{
  "experts_per_token": 1,
  "moe_layers": [0, 1, 2, 3, 4, 5, 6, 7, 8, 9, 10, 11, 12, 13, 14, 15],
  "batch_tokens": 32768
}
Below are experts of layer 11 (counted from 0) of a mixture-of-experts language model. Rows are named down (a neuron's output weights, with its number) and show model dimensions 0-95. Each number is 200 + 40 x the weight over its row's rms, rounded and kept within 0 to 999.
Before each expert's rows: a language model's description of what the expert responds to. This comes from a sample of Wikipedia text that the model never trained on.

# expert 10
It responds to: Mid-word pieces like er, or, ter, ist, often agent-noun endings: compu-ter, helicop-ter, custom-er, f-riend, En-ter-prise.
down0,235,217,164,236,157,224,249,190,237,168,168,264,209,188,236,150,228,140,157,175,201,149,255,217,263,177,204,254,193,187,218,189,217,270,223,251,175,151,210,182,174,216,210,176,140,215,206,242,211,235,272,225,142,195,209,163,202,321,154,203,145,219,152,148,219,165,219,201,222,197,182,366,167,200,206,155,185,114,186,187,204,209,168,178,201,225,152,213,257,193,177,184,186,198,276,199
down1,161,185,197,212,127,213,235,192,184,178,286,217,140,120,129,236,211,227,176,277,200,248,176,181,158,155,224,145,162,219,227,204,209,207,153,217,137,199,189,233,188,224,130,216,273,208,202,165,200,223,233,187,170,219,249,173,213,195,184,163,189,198,154,191,201,320,209,186,230,236,187,166,236,216,204,254,177,178,201,167,241,163,223,222,245,258,255,270,175,207,163,225,209,277,135,82
down2,288,142,180,268,171,168,238,169,176,216,222,170,253,220,131,232,222,244,197,257,205,167,134,248,272,195,211,218,163,252,246,245,175,209,171,183,285,226,149,145,184,143,154,254,248,171,154,212,223,222,185,200,138,216,147,257,148,157,179,244,215,234,246,203,210,194,186,185,278,206,163,255,197,149,181,155,216,134,223,215,228,186,191,173,174,251,195,275,236,292,211,188,180,192,226,186
down3,217,250,252,193,183,129,141,159,185,269,227,112,186,160,223,286,238,148,252,185,255,252,255,192,185,151,183,161,213,204,110,185,169,209,174,200,165,239,228,217,189,238,169,144,240,229,180,242,176,162,257,137,242,176,230,162,174,254,149,207,207,140,191,186,151,182,193,162,212,181,230,193,189,255,232,260,228,192,166,201,228,267,299,185,189,259,189,238,187,179,226,276,203,238,236,187
down4,115,173,188,208,232,143,180,154,237,220,182,196,200,138,265,229,194,195,142,187,196,164,223,244,173,144,208,265,130,156,205,183,162,240,233,245,235,189,219,211,155,221,136,169,240,204,140,218,181,241,214,259,276,236,220,189,188,124,219,141,167,143,194,152,240,170,175,226,202,260,240,214,208,196,213,147,200,201,170,240,90,199,259,260,199,165,234,197,199,167,166,141,180,110,212,141
down5,249,202,196,222,228,204,235,148,154,149,198,185,167,115,239,277,182,251,191,144,213,118,122,216,209,191,208,276,201,209,247,223,164,184,151,166,180,185,162,219,294,183,179,205,261,176,101,253,207,210,264,189,141,212,202,206,180,166,163,187,164,185,191,264,257,197,161,236,180,251,174,241,156,271,196,175,293,225,175,205,189,179,176,169,174,190,218,136,117,197,180,208,210,232,181,169
down6,165,216,271,224,157,187,240,199,215,237,195,159,126,71,225,150,241,184,192,212,174,223,211,165,190,212,141,279,163,205,220,243,217,158,182,148,206,207,169,220,152,224,193,297,214,182,181,236,135,193,178,203,208,183,195,248,191,217,230,187,286,158,177,234,303,178,170,186,174,169,161,248,188,202,185,180,214,276,237,177,154,240,228,230,277,194,189,290,231,153,168,167,156,236,201,227
down7,219,140,180,227,226,142,230,177,183,223,222,206,227,252,229,212,270,234,185,205,175,213,156,100,176,140,176,255,262,127,231,216,205,170,229,220,260,248,257,216,206,142,235,250,202,237,208,212,239,172,182,234,131,149,219,184,214,164,238,169,196,268,228,144,195,237,233,170,278,238,173,242,167,222,208,175,175,237,178,143,159,213,260,223,213,95,184,201,169,202,101,179,223,255,200,247
down8,202,209,165,223,227,198,175,190,131,257,187,276,156,239,209,142,217,169,174,194,245,166,279,208,176,270,207,164,132,196,170,231,201,83,172,207,214,167,175,177,223,122,166,179,246,215,183,194,257,144,135,137,156,210,203,206,211,189,113,245,229,235,130,190,207,205,171,177,188,233,252,223,190,190,268,243,190,221,194,230,143,186,255,267,248,173,176,228,226,242,206,170,253,133,152,229
down9,247,174,192,185,185,229,160,207,204,200,186,262,156,193,183,185,180,157,197,172,168,272,279,260,197,206,174,197,192,173,155,230,228,174,150,284,216,217,204,193,244,197,158,205,112,283,204,161,245,272,231,137,217,240,162,215,263,252,194,205,201,127,226,238,266,154,194,203,220,202,251,205,175,219,241,186,181,176,142,188,226,197,165,197,255,160,166,193,238,219,271,320,127,160,172,150
down10,187,187,202,214,243,217,215,171,269,254,191,252,266,158,144,161,140,131,177,197,168,212,181,225,149,288,249,194,244,168,237,150,228,233,204,219,206,186,202,116,113,212,170,234,196,252,230,119,221,188,169,242,258,169,166,172,201,167,200,91,200,165,190,232,211,105,259,240,226,218,205,236,200,205,210,211,223,130,216,228,150,154,163,196,241,236,215,209,147,202,193,230,209,207,171,281
down11,242,168,196,137,188,156,222,208,212,160,187,206,183,209,227,199,193,203,185,180,148,215,171,175,116,192,118,262,120,183,129,273,222,110,215,159,234,212,154,189,279,212,154,166,206,191,221,187,245,215,153,133,229,149,200,274,115,216,155,242,279,229,226,240,230,281,196,160,234,231,132,216,209,171,192,198,135,208,196,216,150,242,199,258,199,244,190,196,242,155,224,194,194,191,158,227
down12,155,203,180,281,260,134,246,217,176,199,130,197,143,186,250,196,174,202,167,154,190,187,219,177,158,167,256,204,174,198,209,174,158,234,231,214,117,228,191,247,148,202,201,192,201,123,193,228,147,156,199,235,173,237,148,218,169,240,172,208,232,147,240,206,202,165,196,170,257,199,235,181,205,198,252,117,159,184,255,191,104,174,154,197,194,157,239,148,193,241,184,126,228,213,125,86
down13,178,170,188,221,197,115,196,167,201,305,209,165,246,135,239,198,183,252,209,229,184,191,150,180,257,232,227,235,206,293,119,172,200,166,161,236,174,227,186,167,202,220,182,229,195,218,205,232,181,173,244,312,173,140,154,161,184,192,232,222,190,199,284,274,204,145,185,193,260,190,186,272,237,186,222,136,234,151,259,158,254,257,166,231,230,175,187,171,188,215,225,228,239,144,217,239
down14,214,171,167,225,202,191,256,165,171,112,194,184,137,213,216,190,127,243,193,173,199,278,244,274,169,249,142,139,133,186,181,177,194,130,159,273,180,203,210,238,168,159,224,167,250,199,210,229,198,253,193,148,210,175,205,123,233,226,226,181,171,180,187,161,208,171,170,196,194,125,209,100,147,271,154,182,189,168,198,181,229,178,206,203,200,162,253,231,267,104,206,165,215,184,170,262
down15,241,257,227,175,204,216,136,192,142,231,224,280,205,247,271,200,130,192,178,221,260,242,162,174,218,195,237,132,210,168,224,247,187,128,160,254,280,239,231,172,171,141,239,222,238,193,219,232,216,112,235,137,183,159,236,206,153,186,166,132,148,167,239,194,245,243,162,236,228,212,217,163,195,219,211,237,244,202,235,264,221,273,210,165,283,215,216,246,241,162,220,186,249,173,206,185
down16,216,155,244,228,190,272,222,149,231,227,216,181,222,218,162,121,169,95,173,229,193,174,179,187,187,168,196,181,194,276,306,250,181,252,121,194,303,246,177,230,244,139,129,170,148,225,217,191,225,261,242,204,191,186,158,174,255,161,186,212,219,247,213,212,154,153,180,187,167,199,254,131,152,222,221,241,236,203,215,230,218,183,215,284,242,200,187,200,182,208,229,180,188,260,245,210
down17,198,200,157,191,224,104,175,156,259,173,224,179,159,195,158,223,242,228,253,156,250,195,197,180,185,193,247,230,116,183,166,227,172,207,132,270,208,229,271,187,180,241,155,185,222,140,183,192,252,183,107,249,174,196,239,169,139,200,241,181,215,191,227,220,200,198,176,178,213,208,163,316,195,179,196,143,206,281,262,162,233,125,243,193,196,183,246,114,214,228,236,211,185,181,225,138
down18,233,142,176,222,224,183,194,206,139,100,192,170,221,215,188,171,178,194,160,261,213,140,215,231,184,125,168,177,236,120,215,234,149,228,139,226,190,213,182,199,216,220,206,144,237,229,233,181,140,218,186,214,173,151,260,169,253,199,127,156,141,209,196,182,175,123,240,166,184,194,201,293,252,218,140,168,191,133,148,236,125,195,179,154,174,133,218,181,170,276,186,235,179,202,211,134
down19,178,183,201,233,199,154,190,222,297,186,147,131,165,218,180,210,186,111,164,198,200,268,183,241,85,177,262,238,119,103,250,205,220,220,265,177,244,192,200,204,199,200,224,244,222,219,252,123,223,169,130,202,146,181,294,158,214,157,212,189,233,183,209,223,262,192,204,182,202,210,201,163,204,190,194,224,170,161,221,212,163,216,188,206,172,186,167,159,227,150,185,273,263,235,168,152
down20,162,197,229,205,244,195,128,169,137,249,106,227,238,167,238,217,187,184,225,187,202,181,196,159,195,222,201,113,192,180,200,139,132,152,210,165,176,116,215,213,136,221,181,159,145,182,167,227,140,125,208,207,246,135,263,183,174,155,155,146,203,132,166,263,245,155,148,262,200,210,233,193,224,199,205,231,207,253,272,190,200,223,180,239,266,197,151,259,217,252,204,158,218,173,243,217
down21,179,220,116,196,181,260,201,197,112,172,224,217,179,264,207,135,208,176,147,223,232,223,246,237,219,262,187,191,155,215,182,234,234,150,226,131,169,210,172,222,194,153,147,241,120,191,184,165,155,104,142,124,156,193,154,282,196,185,288,119,240,235,130,173,254,156,183,228,165,218,212,255,199,176,214,185,204,188,244,226,219,177,194,197,230,232,274,198,194,220,191,196,194,238,191,238
down22,201,197,118,243,184,240,143,132,189,219,254,148,246,223,197,270,247,132,228,156,197,218,219,200,203,242,218,171,198,215,140,237,210,231,180,242,164,253,192,162,194,252,152,206,275,247,177,183,236,189,196,207,186,165,244,167,203,136,249,122,166,192,183,193,131,238,147,137,138,150,154,245,203,235,212,304,195,238,222,196,238,240,198,255,269,167,213,226,208,231,268,239,226,204,210,157
down23,209,228,222,215,170,221,238,263,173,224,239,187,225,261,162,236,173,179,281,183,183,195,228,239,178,222,170,296,150,243,191,169,200,230,204,212,183,129,199,179,248,271,184,171,192,191,120,148,202,237,211,154,268,229,245,238,230,237,158,197,198,209,212,210,248,177,253,219,158,215,205,108,248,255,165,140,195,213,148,273,236,154,218,212,211,246,167,119,161,177,217,108,182,215,262,252
down24,210,210,241,191,128,231,242,204,218,233,246,194,212,255,221,237,133,183,175,203,181,179,219,219,224,186,148,222,229,141,211,169,237,197,167,181,269,210,213,131,301,189,130,214,200,97,219,204,193,170,234,159,201,278,190,232,233,158,233,262,114,233,233,166,245,227,152,180,186,207,157,247,197,203,203,187,175,269,234,206,192,211,176,259,239,204,157,285,132,249,183,134,173,234,128,211
down25,178,186,192,203,188,201,104,201,231,197,165,206,170,181,259,173,221,188,138,227,181,180,191,152,222,181,236,179,219,167,204,198,160,133,226,133,215,215,228,211,220,229,166,220,246,254,235,131,235,144,115,162,191,167,283,99,146,158,188,116,185,248,138,245,132,216,225,235,193,206,262,235,208,137,176,163,156,169,168,278,241,179,151,240,183,177,174,239,237,211,189,172,224,235,258,173
down26,182,181,209,229,247,178,158,259,227,231,144,136,125,259,203,187,227,166,239,181,159,143,165,183,255,237,194,237,228,284,222,146,283,170,183,167,197,189,223,126,254,218,198,213,194,222,161,137,147,174,225,174,270,129,217,264,216,216,228,193,207,237,216,297,216,245,257,177,230,172,212,215,245,219,177,207,244,220,164,206,165,296,211,201,277,193,224,250,222,227,151,153,190,169,220,225
down27,284,212,222,218,290,146,130,196,233,289,138,212,120,150,184,182,217,167,167,99,224,195,242,162,158,240,162,134,189,155,215,185,237,190,185,293,204,266,162,176,185,254,193,169,176,179,228,219,173,145,208,198,153,161,206,209,188,267,248,190,124,245,265,188,209,173,204,242,146,199,193,238,169,236,185,187,169,170,213,189,190,173,170,196,163,193,215,267,206,209,203,196,264,132,176,185
down28,159,191,178,173,204,223,253,218,194,216,272,213,151,175,132,171,150,190,271,220,201,207,213,218,157,206,181,168,139,173,202,136,172,147,192,183,181,201,225,151,244,191,161,193,170,232,73,191,236,168,126,217,163,227,202,122,156,188,269,138,164,314,253,217,179,168,236,202,259,198,231,166,238,294,200,174,170,285,186,199,181,195,192,196,229,207,195,239,202,228,214,181,143,155,219,155
down29,213,185,173,181,176,235,208,221,179,145,300,242,172,225,186,133,96,223,170,241,167,238,176,171,238,108,142,193,252,216,217,220,231,200,261,194,226,201,293,175,176,238,203,206,228,197,196,226,147,223,230,240,232,195,205,121,208,260,203,213,197,205,267,165,137,201,258,238,134,157,246,126,259,219,242,220,249,179,162,202,193,189,214,147,181,220,277,166,257,231,176,193,213,151,226,175
down30,129,166,181,190,157,195,185,186,208,181,185,217,148,182,208,220,132,179,135,247,144,200,195,149,209,185,176,199,175,160,244,164,167,193,304,262,265,173,189,147,338,187,258,196,249,126,207,199,153,219,215,181,225,174,190,113,146,206,275,213,164,196,232,232,204,168,204,132,239,194,230,217,111,178,259,162,212,229,183,199,191,169,235,179,195,222,206,213,186,210,221,131,160,218,194,267
down31,208,357,187,192,206,197,246,170,261,208,190,263,326,228,253,238,254,200,171,205,190,225,166,244,185,179,157,172,158,178,127,184,185,253,178,164,144,247,188,251,186,166,216,159,228,153,252,186,214,217,223,177,187,211,161,189,235,212,210,185,145,223,216,248,152,227,209,209,119,149,247,182,229,237,173,199,171,125,218,168,189,258,216,230,184,193,183,263,256,240,180,204,151,239,226,198
down32,168,151,256,193,268,215,177,191,194,160,247,173,180,180,152,232,277,200,201,244,146,309,222,159,141,166,275,202,164,142,216,182,220,277,179,202,85,188,170,147,201,145,264,155,247,224,203,175,209,259,233,232,210,268,178,256,230,245,188,159,189,146,207,194,191,187,154,221,189,208,148,165,179,169,154,215,225,181,194,249,176,189,265,171,129,214,164,218,214,177,182,226,163,210,173,258
down33,127,225,188,207,225,141,207,211,193,251,150,255,200,163,247,274,246,179,198,162,205,197,85,166,223,249,171,219,178,231,193,194,208,188,230,176,209,184,166,271,219,190,211,195,143,219,185,103,157,177,190,217,211,134,170,209,200,147,245,224,207,216,137,149,228,265,258,193,216,205,136,208,232,212,229,178,263,244,236,160,183,181,144,141,256,195,181,284,208,216,183,132,106,182,168,156
down34,256,144,177,256,194,181,286,235,243,203,159,129,148,184,231,207,200,226,230,220,203,249,204,179,169,163,201,158,160,205,225,170,205,182,226,224,219,142,172,261,135,240,219,194,237,273,289,191,207,241,203,161,124,257,176,71,169,175,242,225,224,101,232,222,222,149,190,213,165,165,229,219,256,223,160,250,233,155,216,162,247,190,195,194,229,198,224,172,190,194,209,192,191,208,178,295
down35,244,209,196,201,196,207,259,284,227,257,108,254,296,222,222,261,166,206,210,195,258,166,186,191,207,205,182,197,208,128,221,207,228,206,91,253,220,155,174,268,209,180,194,164,201,160,241,220,244,198,195,228,188,186,251,208,155,215,165,161,230,245,210,275,213,200,260,236,228,151,207,201,134,188,166,74,177,147,203,176,170,256,187,172,217,191,245,238,145,203,141,232,176,176,208,192
down36,134,220,201,199,225,147,132,173,197,232,143,246,199,236,219,137,199,222,160,250,202,234,176,137,196,208,253,185,216,259,204,221,230,167,95,236,177,231,136,240,236,255,278,225,180,250,217,220,247,210,143,209,217,154,186,128,222,281,196,121,210,174,196,172,207,249,184,192,146,230,225,232,199,178,138,261,215,169,201,165,173,264,217,190,200,154,256,211,211,156,234,196,223,303,250,199
down37,167,180,155,128,200,187,260,205,233,234,168,181,220,165,202,214,167,246,171,211,148,245,172,246,130,204,229,253,202,181,153,213,265,213,168,185,263,193,199,161,206,158,242,177,144,218,263,287,246,273,195,211,180,136,209,142,155,203,132,194,180,206,249,234,184,191,282,232,187,133,269,278,197,200,261,171,301,143,151,193,216,263,177,157,158,185,181,202,229,195,179,209,214,183,229,211
down38,175,236,281,182,237,195,221,207,183,160,224,234,193,218,191,231,154,206,179,196,159,167,193,199,238,181,233,212,204,186,217,199,283,172,211,159,202,254,134,149,203,188,243,225,180,253,200,169,186,238,159,215,136,216,279,139,170,116,254,205,234,256,128,200,171,139,220,144,179,164,269,200,229,134,233,201,284,302,199,193,322,219,218,244,244,209,181,160,182,185,167,227,172,188,193,236
down39,210,216,174,224,220,157,257,262,166,124,229,231,198,229,211,199,166,90,198,203,253,100,199,86,206,181,218,214,242,238,171,113,143,161,219,181,179,237,217,188,255,213,122,181,257,226,189,168,190,200,206,198,198,168,203,207,200,218,198,213,203,223,169,235,245,203,180,158,140,275,225,224,168,218,231,275,121,241,247,194,222,246,187,220,215,176,165,180,146,201,122,175,251,203,154,159
down40,213,197,231,251,205,213,171,213,228,199,241,208,189,138,243,198,207,141,213,143,341,163,201,140,175,207,179,215,280,188,237,279,220,214,191,206,206,214,211,173,176,179,148,221,166,219,188,162,158,156,192,152,154,155,135,188,133,203,176,201,205,243,173,218,202,241,241,137,178,228,319,164,209,197,201,179,192,123,165,186,177,282,209,137,161,204,180,208,214,281,130,144,231,206,209,195
down41,211,200,135,196,146,248,195,117,165,163,160,200,221,205,173,194,211,204,173,225,181,101,237,275,166,263,220,186,243,110,212,209,194,212,214,213,215,128,166,243,154,196,193,197,110,257,236,204,184,215,247,221,209,226,260,221,215,228,187,238,151,161,173,229,179,143,190,193,204,251,186,126,278,236,193,143,252,190,130,238,194,194,258,195,148,213,166,155,163,222,208,129,159,163,173,128
down42,209,164,234,196,198,152,180,189,257,217,245,174,183,180,256,184,185,256,195,308,159,248,195,181,153,206,190,227,256,217,252,196,152,326,264,274,220,267,217,228,205,224,224,253,202,246,261,185,138,200,174,211,220,272,202,201,210,149,205,169,145,184,145,248,216,194,147,197,149,239,137,182,212,166,192,116,149,214,247,216,241,196,136,191,200,226,206,250,156,158,187,186,139,220,210,228
down43,336,187,186,142,224,217,170,214,209,243,226,213,147,189,163,203,119,175,232,199,244,208,226,217,258,186,239,215,152,241,195,262,195,160,249,172,131,250,131,223,195,222,178,235,212,233,167,154,181,222,239,194,221,169,206,221,236,206,176,149,148,165,206,168,220,228,158,165,211,255,221,95,225,225,179,213,164,137,251,219,198,204,118,226,224,200,200,286,239,229,240,141,234,178,225,123
down44,225,177,261,197,214,246,114,184,251,247,189,194,203,204,231,180,264,232,219,161,201,279,169,216,193,187,112,140,262,280,215,210,240,132,126,152,261,217,162,249,179,220,142,238,186,180,228,175,177,188,180,170,210,147,142,269,241,149,198,228,194,211,187,164,145,231,280,194,179,193,169,156,192,165,283,220,183,195,173,173,200,169,188,229,257,191,185,222,256,223,240,125,197,252,212,250
down45,143,205,161,252,228,153,172,232,199,157,207,234,206,194,247,196,181,195,99,152,200,201,190,147,153,190,180,191,179,193,200,145,187,224,196,212,233,206,217,234,220,181,215,200,203,251,194,257,219,183,154,256,202,170,226,195,129,211,96,223,104,192,220,206,215,224,238,224,243,178,149,195,274,255,234,157,247,199,187,329,151,218,219,104,236,190,211,138,163,179,174,175,200,168,296,179
down46,109,198,180,281,232,150,161,202,225,165,164,171,138,270,249,209,173,220,167,183,177,215,182,227,213,191,235,187,186,224,200,125,177,197,228,183,208,151,214,239,205,323,163,215,241,198,154,184,205,165,186,248,174,182,228,176,142,212,149,103,169,222,204,146,248,240,294,257,244,211,182,206,235,194,203,268,135,229,214,182,170,246,205,115,243,185,257,246,172,231,240,238,212,199,173,199
down47,165,186,209,183,197,188,239,243,179,222,232,204,207,187,205,174,218,288,249,230,181,130,242,151,269,175,250,251,133,279,123,236,200,191,250,253,215,211,226,214,254,204,268,195,145,200,194,230,191,243,161,223,178,221,232,222,124,227,197,211,159,209,230,197,179,220,200,266,161,143,166,289,178,228,145,226,130,263,157,254,189,200,157,220,139,198,203,196,85,150,197,220,236,180,191,183
down48,196,267,197,204,235,175,149,124,176,217,160,206,241,157,184,203,190,243,160,227,151,166,213,231,186,174,306,166,211,230,198,283,105,184,190,261,261,167,184,153,180,187,202,245,229,256,287,187,171,148,205,172,198,169,139,278,222,225,228,177,221,155,174,229,221,223,166,173,187,192,227,212,200,199,137,210,200,186,191,199,257,230,248,228,276,175,189,164,215,196,156,254,221,138,95,151
down49,130,206,114,224,131,226,241,181,167,190,192,167,207,222,116,218,266,229,215,252,217,165,225,242,171,211,154,94,186,199,183,243,206,219,163,147,130,136,230,220,162,241,138,171,122,187,238,270,140,183,191,171,191,276,211,171,204,199,96,169,226,170,168,194,147,229,185,139,219,194,243,157,199,238,192,199,235,109,150,174,196,237,184,209,230,201,204,170,150,189,188,212,194,172,187,195
down50,228,247,205,169,228,151,153,247,164,144,188,215,244,204,243,222,179,194,216,197,240,166,84,207,197,302,148,233,222,204,157,184,206,119,200,173,173,215,144,130,204,137,205,153,177,251,219,217,226,122,152,230,244,209,231,218,233,137,257,254,265,226,189,187,220,211,138,242,154,164,120,175,163,169,149,252,187,193,183,219,199,235,179,205,245,260,194,253,207,143,181,191,149,166,210,213
down51,172,250,217,236,235,265,171,257,251,157,221,231,134,242,175,138,220,189,219,233,167,223,241,168,134,277,138,216,199,141,169,230,226,196,180,183,203,210,217,264,250,182,152,207,194,273,198,184,231,293,120,254,201,164,226,151,190,215,215,163,186,257,223,167,145,183,180,230,238,161,165,205,232,223,213,216,299,211,198,184,130,170,240,194,119,182,177,131,187,203,144,243,233,218,242,165
down52,203,151,252,190,211,246,169,298,194,242,197,184,204,248,161,158,201,176,158,160,135,157,219,168,212,208,136,205,124,227,140,212,253,231,220,225,203,205,230,213,268,230,178,120,196,189,112,214,131,171,214,103,189,163,277,267,121,206,218,201,219,233,205,213,215,230,236,239,254,242,148,201,214,167,226,231,251,212,229,222,184,180,178,190,156,181,240,104,202,174,190,227,208,268,220,234
down53,201,271,214,246,206,155,132,221,198,191,198,244,227,178,161,212,208,282,118,257,136,190,238,209,132,125,156,155,251,219,157,169,181,210,181,149,141,127,164,189,183,203,125,226,240,153,167,160,184,176,212,228,213,216,187,189,135,211,232,148,214,203,148,166,196,264,183,192,185,154,181,282,237,221,198,208,237,141,134,279,132,270,197,214,218,171,159,194,154,218,205,246,227,194,181,230
down54,238,232,191,200,259,108,193,228,177,165,242,170,179,187,177,241,279,216,160,190,165,150,150,250,275,220,210,246,259,169,225,163,202,198,143,225,200,218,217,123,161,186,165,218,142,209,224,188,239,279,179,227,184,194,115,148,212,182,217,157,120,211,182,233,213,244,193,151,212,196,265,182,170,193,212,225,143,92,217,115,180,157,208,236,122,240,180,167,242,200,187,253,226,197,191,180
down55,163,265,155,165,156,216,156,208,159,189,178,178,187,190,161,189,203,168,216,289,233,140,189,146,199,208,197,261,322,236,175,211,215,137,180,150,209,213,205,181,245,205,236,224,259,195,189,300,228,225,112,211,233,234,195,222,204,223,188,226,152,200,247,194,224,310,187,211,190,223,216,248,157,188,177,157,272,198,224,255,202,114,157,200,204,223,108,201,162,241,237,172,172,216,228,215
down56,178,195,207,112,227,137,188,205,111,182,202,214,175,197,221,174,170,209,231,166,218,183,213,219,180,255,233,251,160,164,197,194,250,200,292,158,150,179,273,262,188,252,136,170,211,117,270,152,170,266,191,222,234,171,156,251,256,237,185,216,191,208,214,176,169,130,152,119,114,152,178,191,170,250,249,209,154,225,112,227,222,223,225,179,222,204,187,191,175,144,217,229,175,198,204,211
down57,201,220,236,247,239,187,195,227,229,180,224,205,225,213,267,186,208,214,233,242,211,242,269,229,231,283,204,219,242,153,212,197,236,237,84,165,234,329,209,195,284,218,157,223,166,209,233,217,191,198,228,197,220,189,268,229,187,230,114,168,183,214,224,196,301,241,180,247,217,112,192,218,214,215,176,237,236,203,157,230,230,208,186,165,222,113,181,229,193,210,135,213,193,174,277,196
down58,268,124,209,304,189,233,199,228,246,177,205,183,148,208,218,203,239,155,182,168,198,168,246,209,233,230,179,197,197,224,187,167,243,241,147,229,248,184,182,231,173,231,241,269,156,168,177,241,230,275,167,216,86,210,167,318,202,130,211,273,193,204,138,176,158,166,204,224,159,182,243,180,204,226,189,180,137,233,238,214,215,179,173,147,147,211,229,221,221,204,146,288,196,216,173,177
down59,220,217,188,283,196,231,125,148,207,218,229,243,219,185,216,207,154,207,209,248,139,151,144,210,184,196,157,238,130,202,127,245,217,156,202,158,93,264,216,225,229,209,121,206,189,147,238,227,227,251,243,231,187,204,152,136,177,228,306,206,205,224,244,152,228,219,195,192,226,243,198,184,138,208,206,223,159,189,257,183,224,217,210,148,218,196,143,212,175,163,178,248,262,228,243,113
down60,270,213,213,186,163,126,161,295,163,162,195,183,149,255,199,178,185,232,152,213,236,253,174,218,108,200,145,204,167,266,188,188,180,275,185,171,181,282,166,214,178,164,206,175,180,247,183,213,176,222,153,176,168,217,281,175,183,160,151,178,163,157,188,171,274,250,199,268,180,206,147,186,237,216,178,182,137,179,270,192,186,249,136,189,142,232,231,139,196,254,192,204,256,204,221,148
down61,194,202,242,230,171,280,161,192,159,261,173,244,213,180,215,184,121,186,218,114,146,155,229,176,186,200,185,170,209,209,181,133,145,181,162,229,123,190,288,237,183,141,236,224,245,143,202,201,238,158,174,178,159,250,195,248,176,238,225,119,285,189,209,151,176,223,267,242,175,205,192,289,240,176,219,210,174,217,214,217,200,207,149,215,212,169,186,241,207,263,198,187,184,187,201,317
down62,248,177,198,187,189,168,132,215,229,171,227,215,255,177,161,253,168,187,169,239,209,233,251,225,250,236,194,206,257,193,188,241,202,195,237,160,198,243,183,200,241,222,126,222,227,193,141,207,161,222,184,195,250,225,242,109,124,227,173,198,210,155,201,166,160,238,137,165,129,255,194,165,187,198,206,237,172,211,263,216,180,196,330,241,265,203,178,286,206,232,250,230,121,212,271,154
down63,218,176,193,245,225,237,197,158,157,242,254,170,208,245,206,211,162,277,180,174,194,248,283,199,232,249,198,243,210,227,166,238,184,160,130,177,212,138,218,183,174,173,160,224,267,168,215,282,222,249,208,222,196,266,140,278,156,192,263,135,223,208,210,281,183,224,185,190,205,141,169,272,157,171,186,204,123,128,200,199,167,210,180,119,226,212,184,173,236,229,240,182,112,206,196,162
down64,234,159,175,219,248,220,209,219,249,213,121,265,213,147,148,175,185,236,189,191,200,204,186,225,218,135,220,160,181,218,211,142,108,201,232,240,173,166,220,193,188,174,220,178,184,227,246,188,195,212,195,131,166,209,203,197,239,166,205,237,241,162,160,223,170,208,213,234,201,165,147,302,208,175,225,132,247,295,140,237,224,201,240,223,116,105,219,119,209,268,141,261,225,198,254,207
down65,210,265,188,132,242,201,289,156,211,146,112,221,220,157,204,114,227,187,167,234,183,240,146,242,187,184,244,198,179,245,248,212,154,246,212,201,288,212,251,173,179,216,200,210,205,240,221,130,158,141,208,306,183,196,201,145,151,198,198,186,182,271,212,235,132,207,207,112,205,195,208,180,121,205,188,212,209,125,235,214,204,228,220,154,174,224,145,178,208,191,157,153,153,199,193,239
down66,170,209,171,178,208,188,176,220,212,211,144,206,100,261,197,166,173,161,159,120,226,218,206,212,207,224,201,202,126,140,208,188,214,256,176,202,247,253,199,210,241,151,169,189,157,171,232,160,251,121,161,129,147,190,184,137,148,141,198,253,205,305,222,173,226,271,239,217,188,154,248,223,191,123,236,192,236,192,238,270,218,134,230,166,214,146,236,207,164,184,216,191,139,183,180,162
down67,266,193,237,109,205,193,170,232,213,237,284,181,169,191,197,196,254,195,161,197,167,240,250,184,245,230,191,277,118,131,230,175,146,204,191,180,220,186,172,176,144,155,237,219,188,253,219,144,188,210,167,218,227,173,135,247,193,169,143,233,185,174,189,251,271,187,226,79,148,198,223,237,174,140,188,220,199,180,178,226,220,174,239,240,174,181,220,232,178,232,207,270,187,240,128,284
down68,233,187,197,253,198,128,155,159,216,170,196,241,185,285,241,264,181,270,201,205,286,221,214,256,251,210,150,139,191,187,176,194,169,177,190,203,239,159,181,185,255,171,220,176,234,215,165,236,231,170,231,135,213,258,109,214,269,291,218,182,193,185,194,176,256,225,227,229,214,188,205,202,193,205,262,124,190,148,240,145,181,159,205,229,200,118,237,223,203,164,112,198,200,192,136,145
down69,192,269,233,224,137,180,152,236,184,210,216,248,204,141,246,224,219,275,241,238,202,200,124,179,202,191,208,197,233,245,165,245,161,194,219,220,169,218,121,227,127,182,165,223,151,156,216,143,206,164,236,181,137,183,204,231,229,191,175,215,230,209,145,272,195,191,117,161,247,206,103,163,232,240,219,182,188,261,184,106,179,207,246,210,217,178,231,284,266,163,147,202,159,152,199,163
down70,178,114,237,216,213,166,237,207,192,174,192,150,204,162,212,219,211,200,205,140,180,213,224,145,237,209,167,208,283,180,184,143,150,259,188,237,141,188,148,127,203,194,152,257,257,190,169,251,203,161,218,245,197,211,242,282,297,222,162,240,208,198,218,183,250,186,205,233,145,239,207,267,275,194,194,287,165,171,147,193,203,202,235,181,276,181,257,139,202,227,172,255,133,170,174,226
down71,201,208,216,230,150,215,158,246,248,180,168,243,180,207,149,183,188,204,206,214,205,149,174,261,177,176,210,143,159,175,221,159,240,115,239,218,250,138,141,158,195,66,247,175,187,157,200,155,159,205,170,241,231,219,132,153,237,191,201,272,158,154,174,224,174,178,183,178,221,187,257,252,191,183,224,249,137,202,192,201,283,201,189,248,206,224,138,225,169,200,183,134,170,201,96,162
down72,241,159,306,173,174,266,179,236,209,202,187,172,216,204,210,198,166,219,265,159,228,150,207,218,164,123,234,236,183,145,207,177,195,255,313,192,214,216,140,267,141,272,194,206,254,168,234,147,201,160,180,178,217,184,153,200,226,233,163,214,278,225,193,275,169,227,210,130,161,243,207,159,212,135,142,220,228,206,155,184,146,166,157,216,187,240,221,242,258,158,178,258,193,222,183,180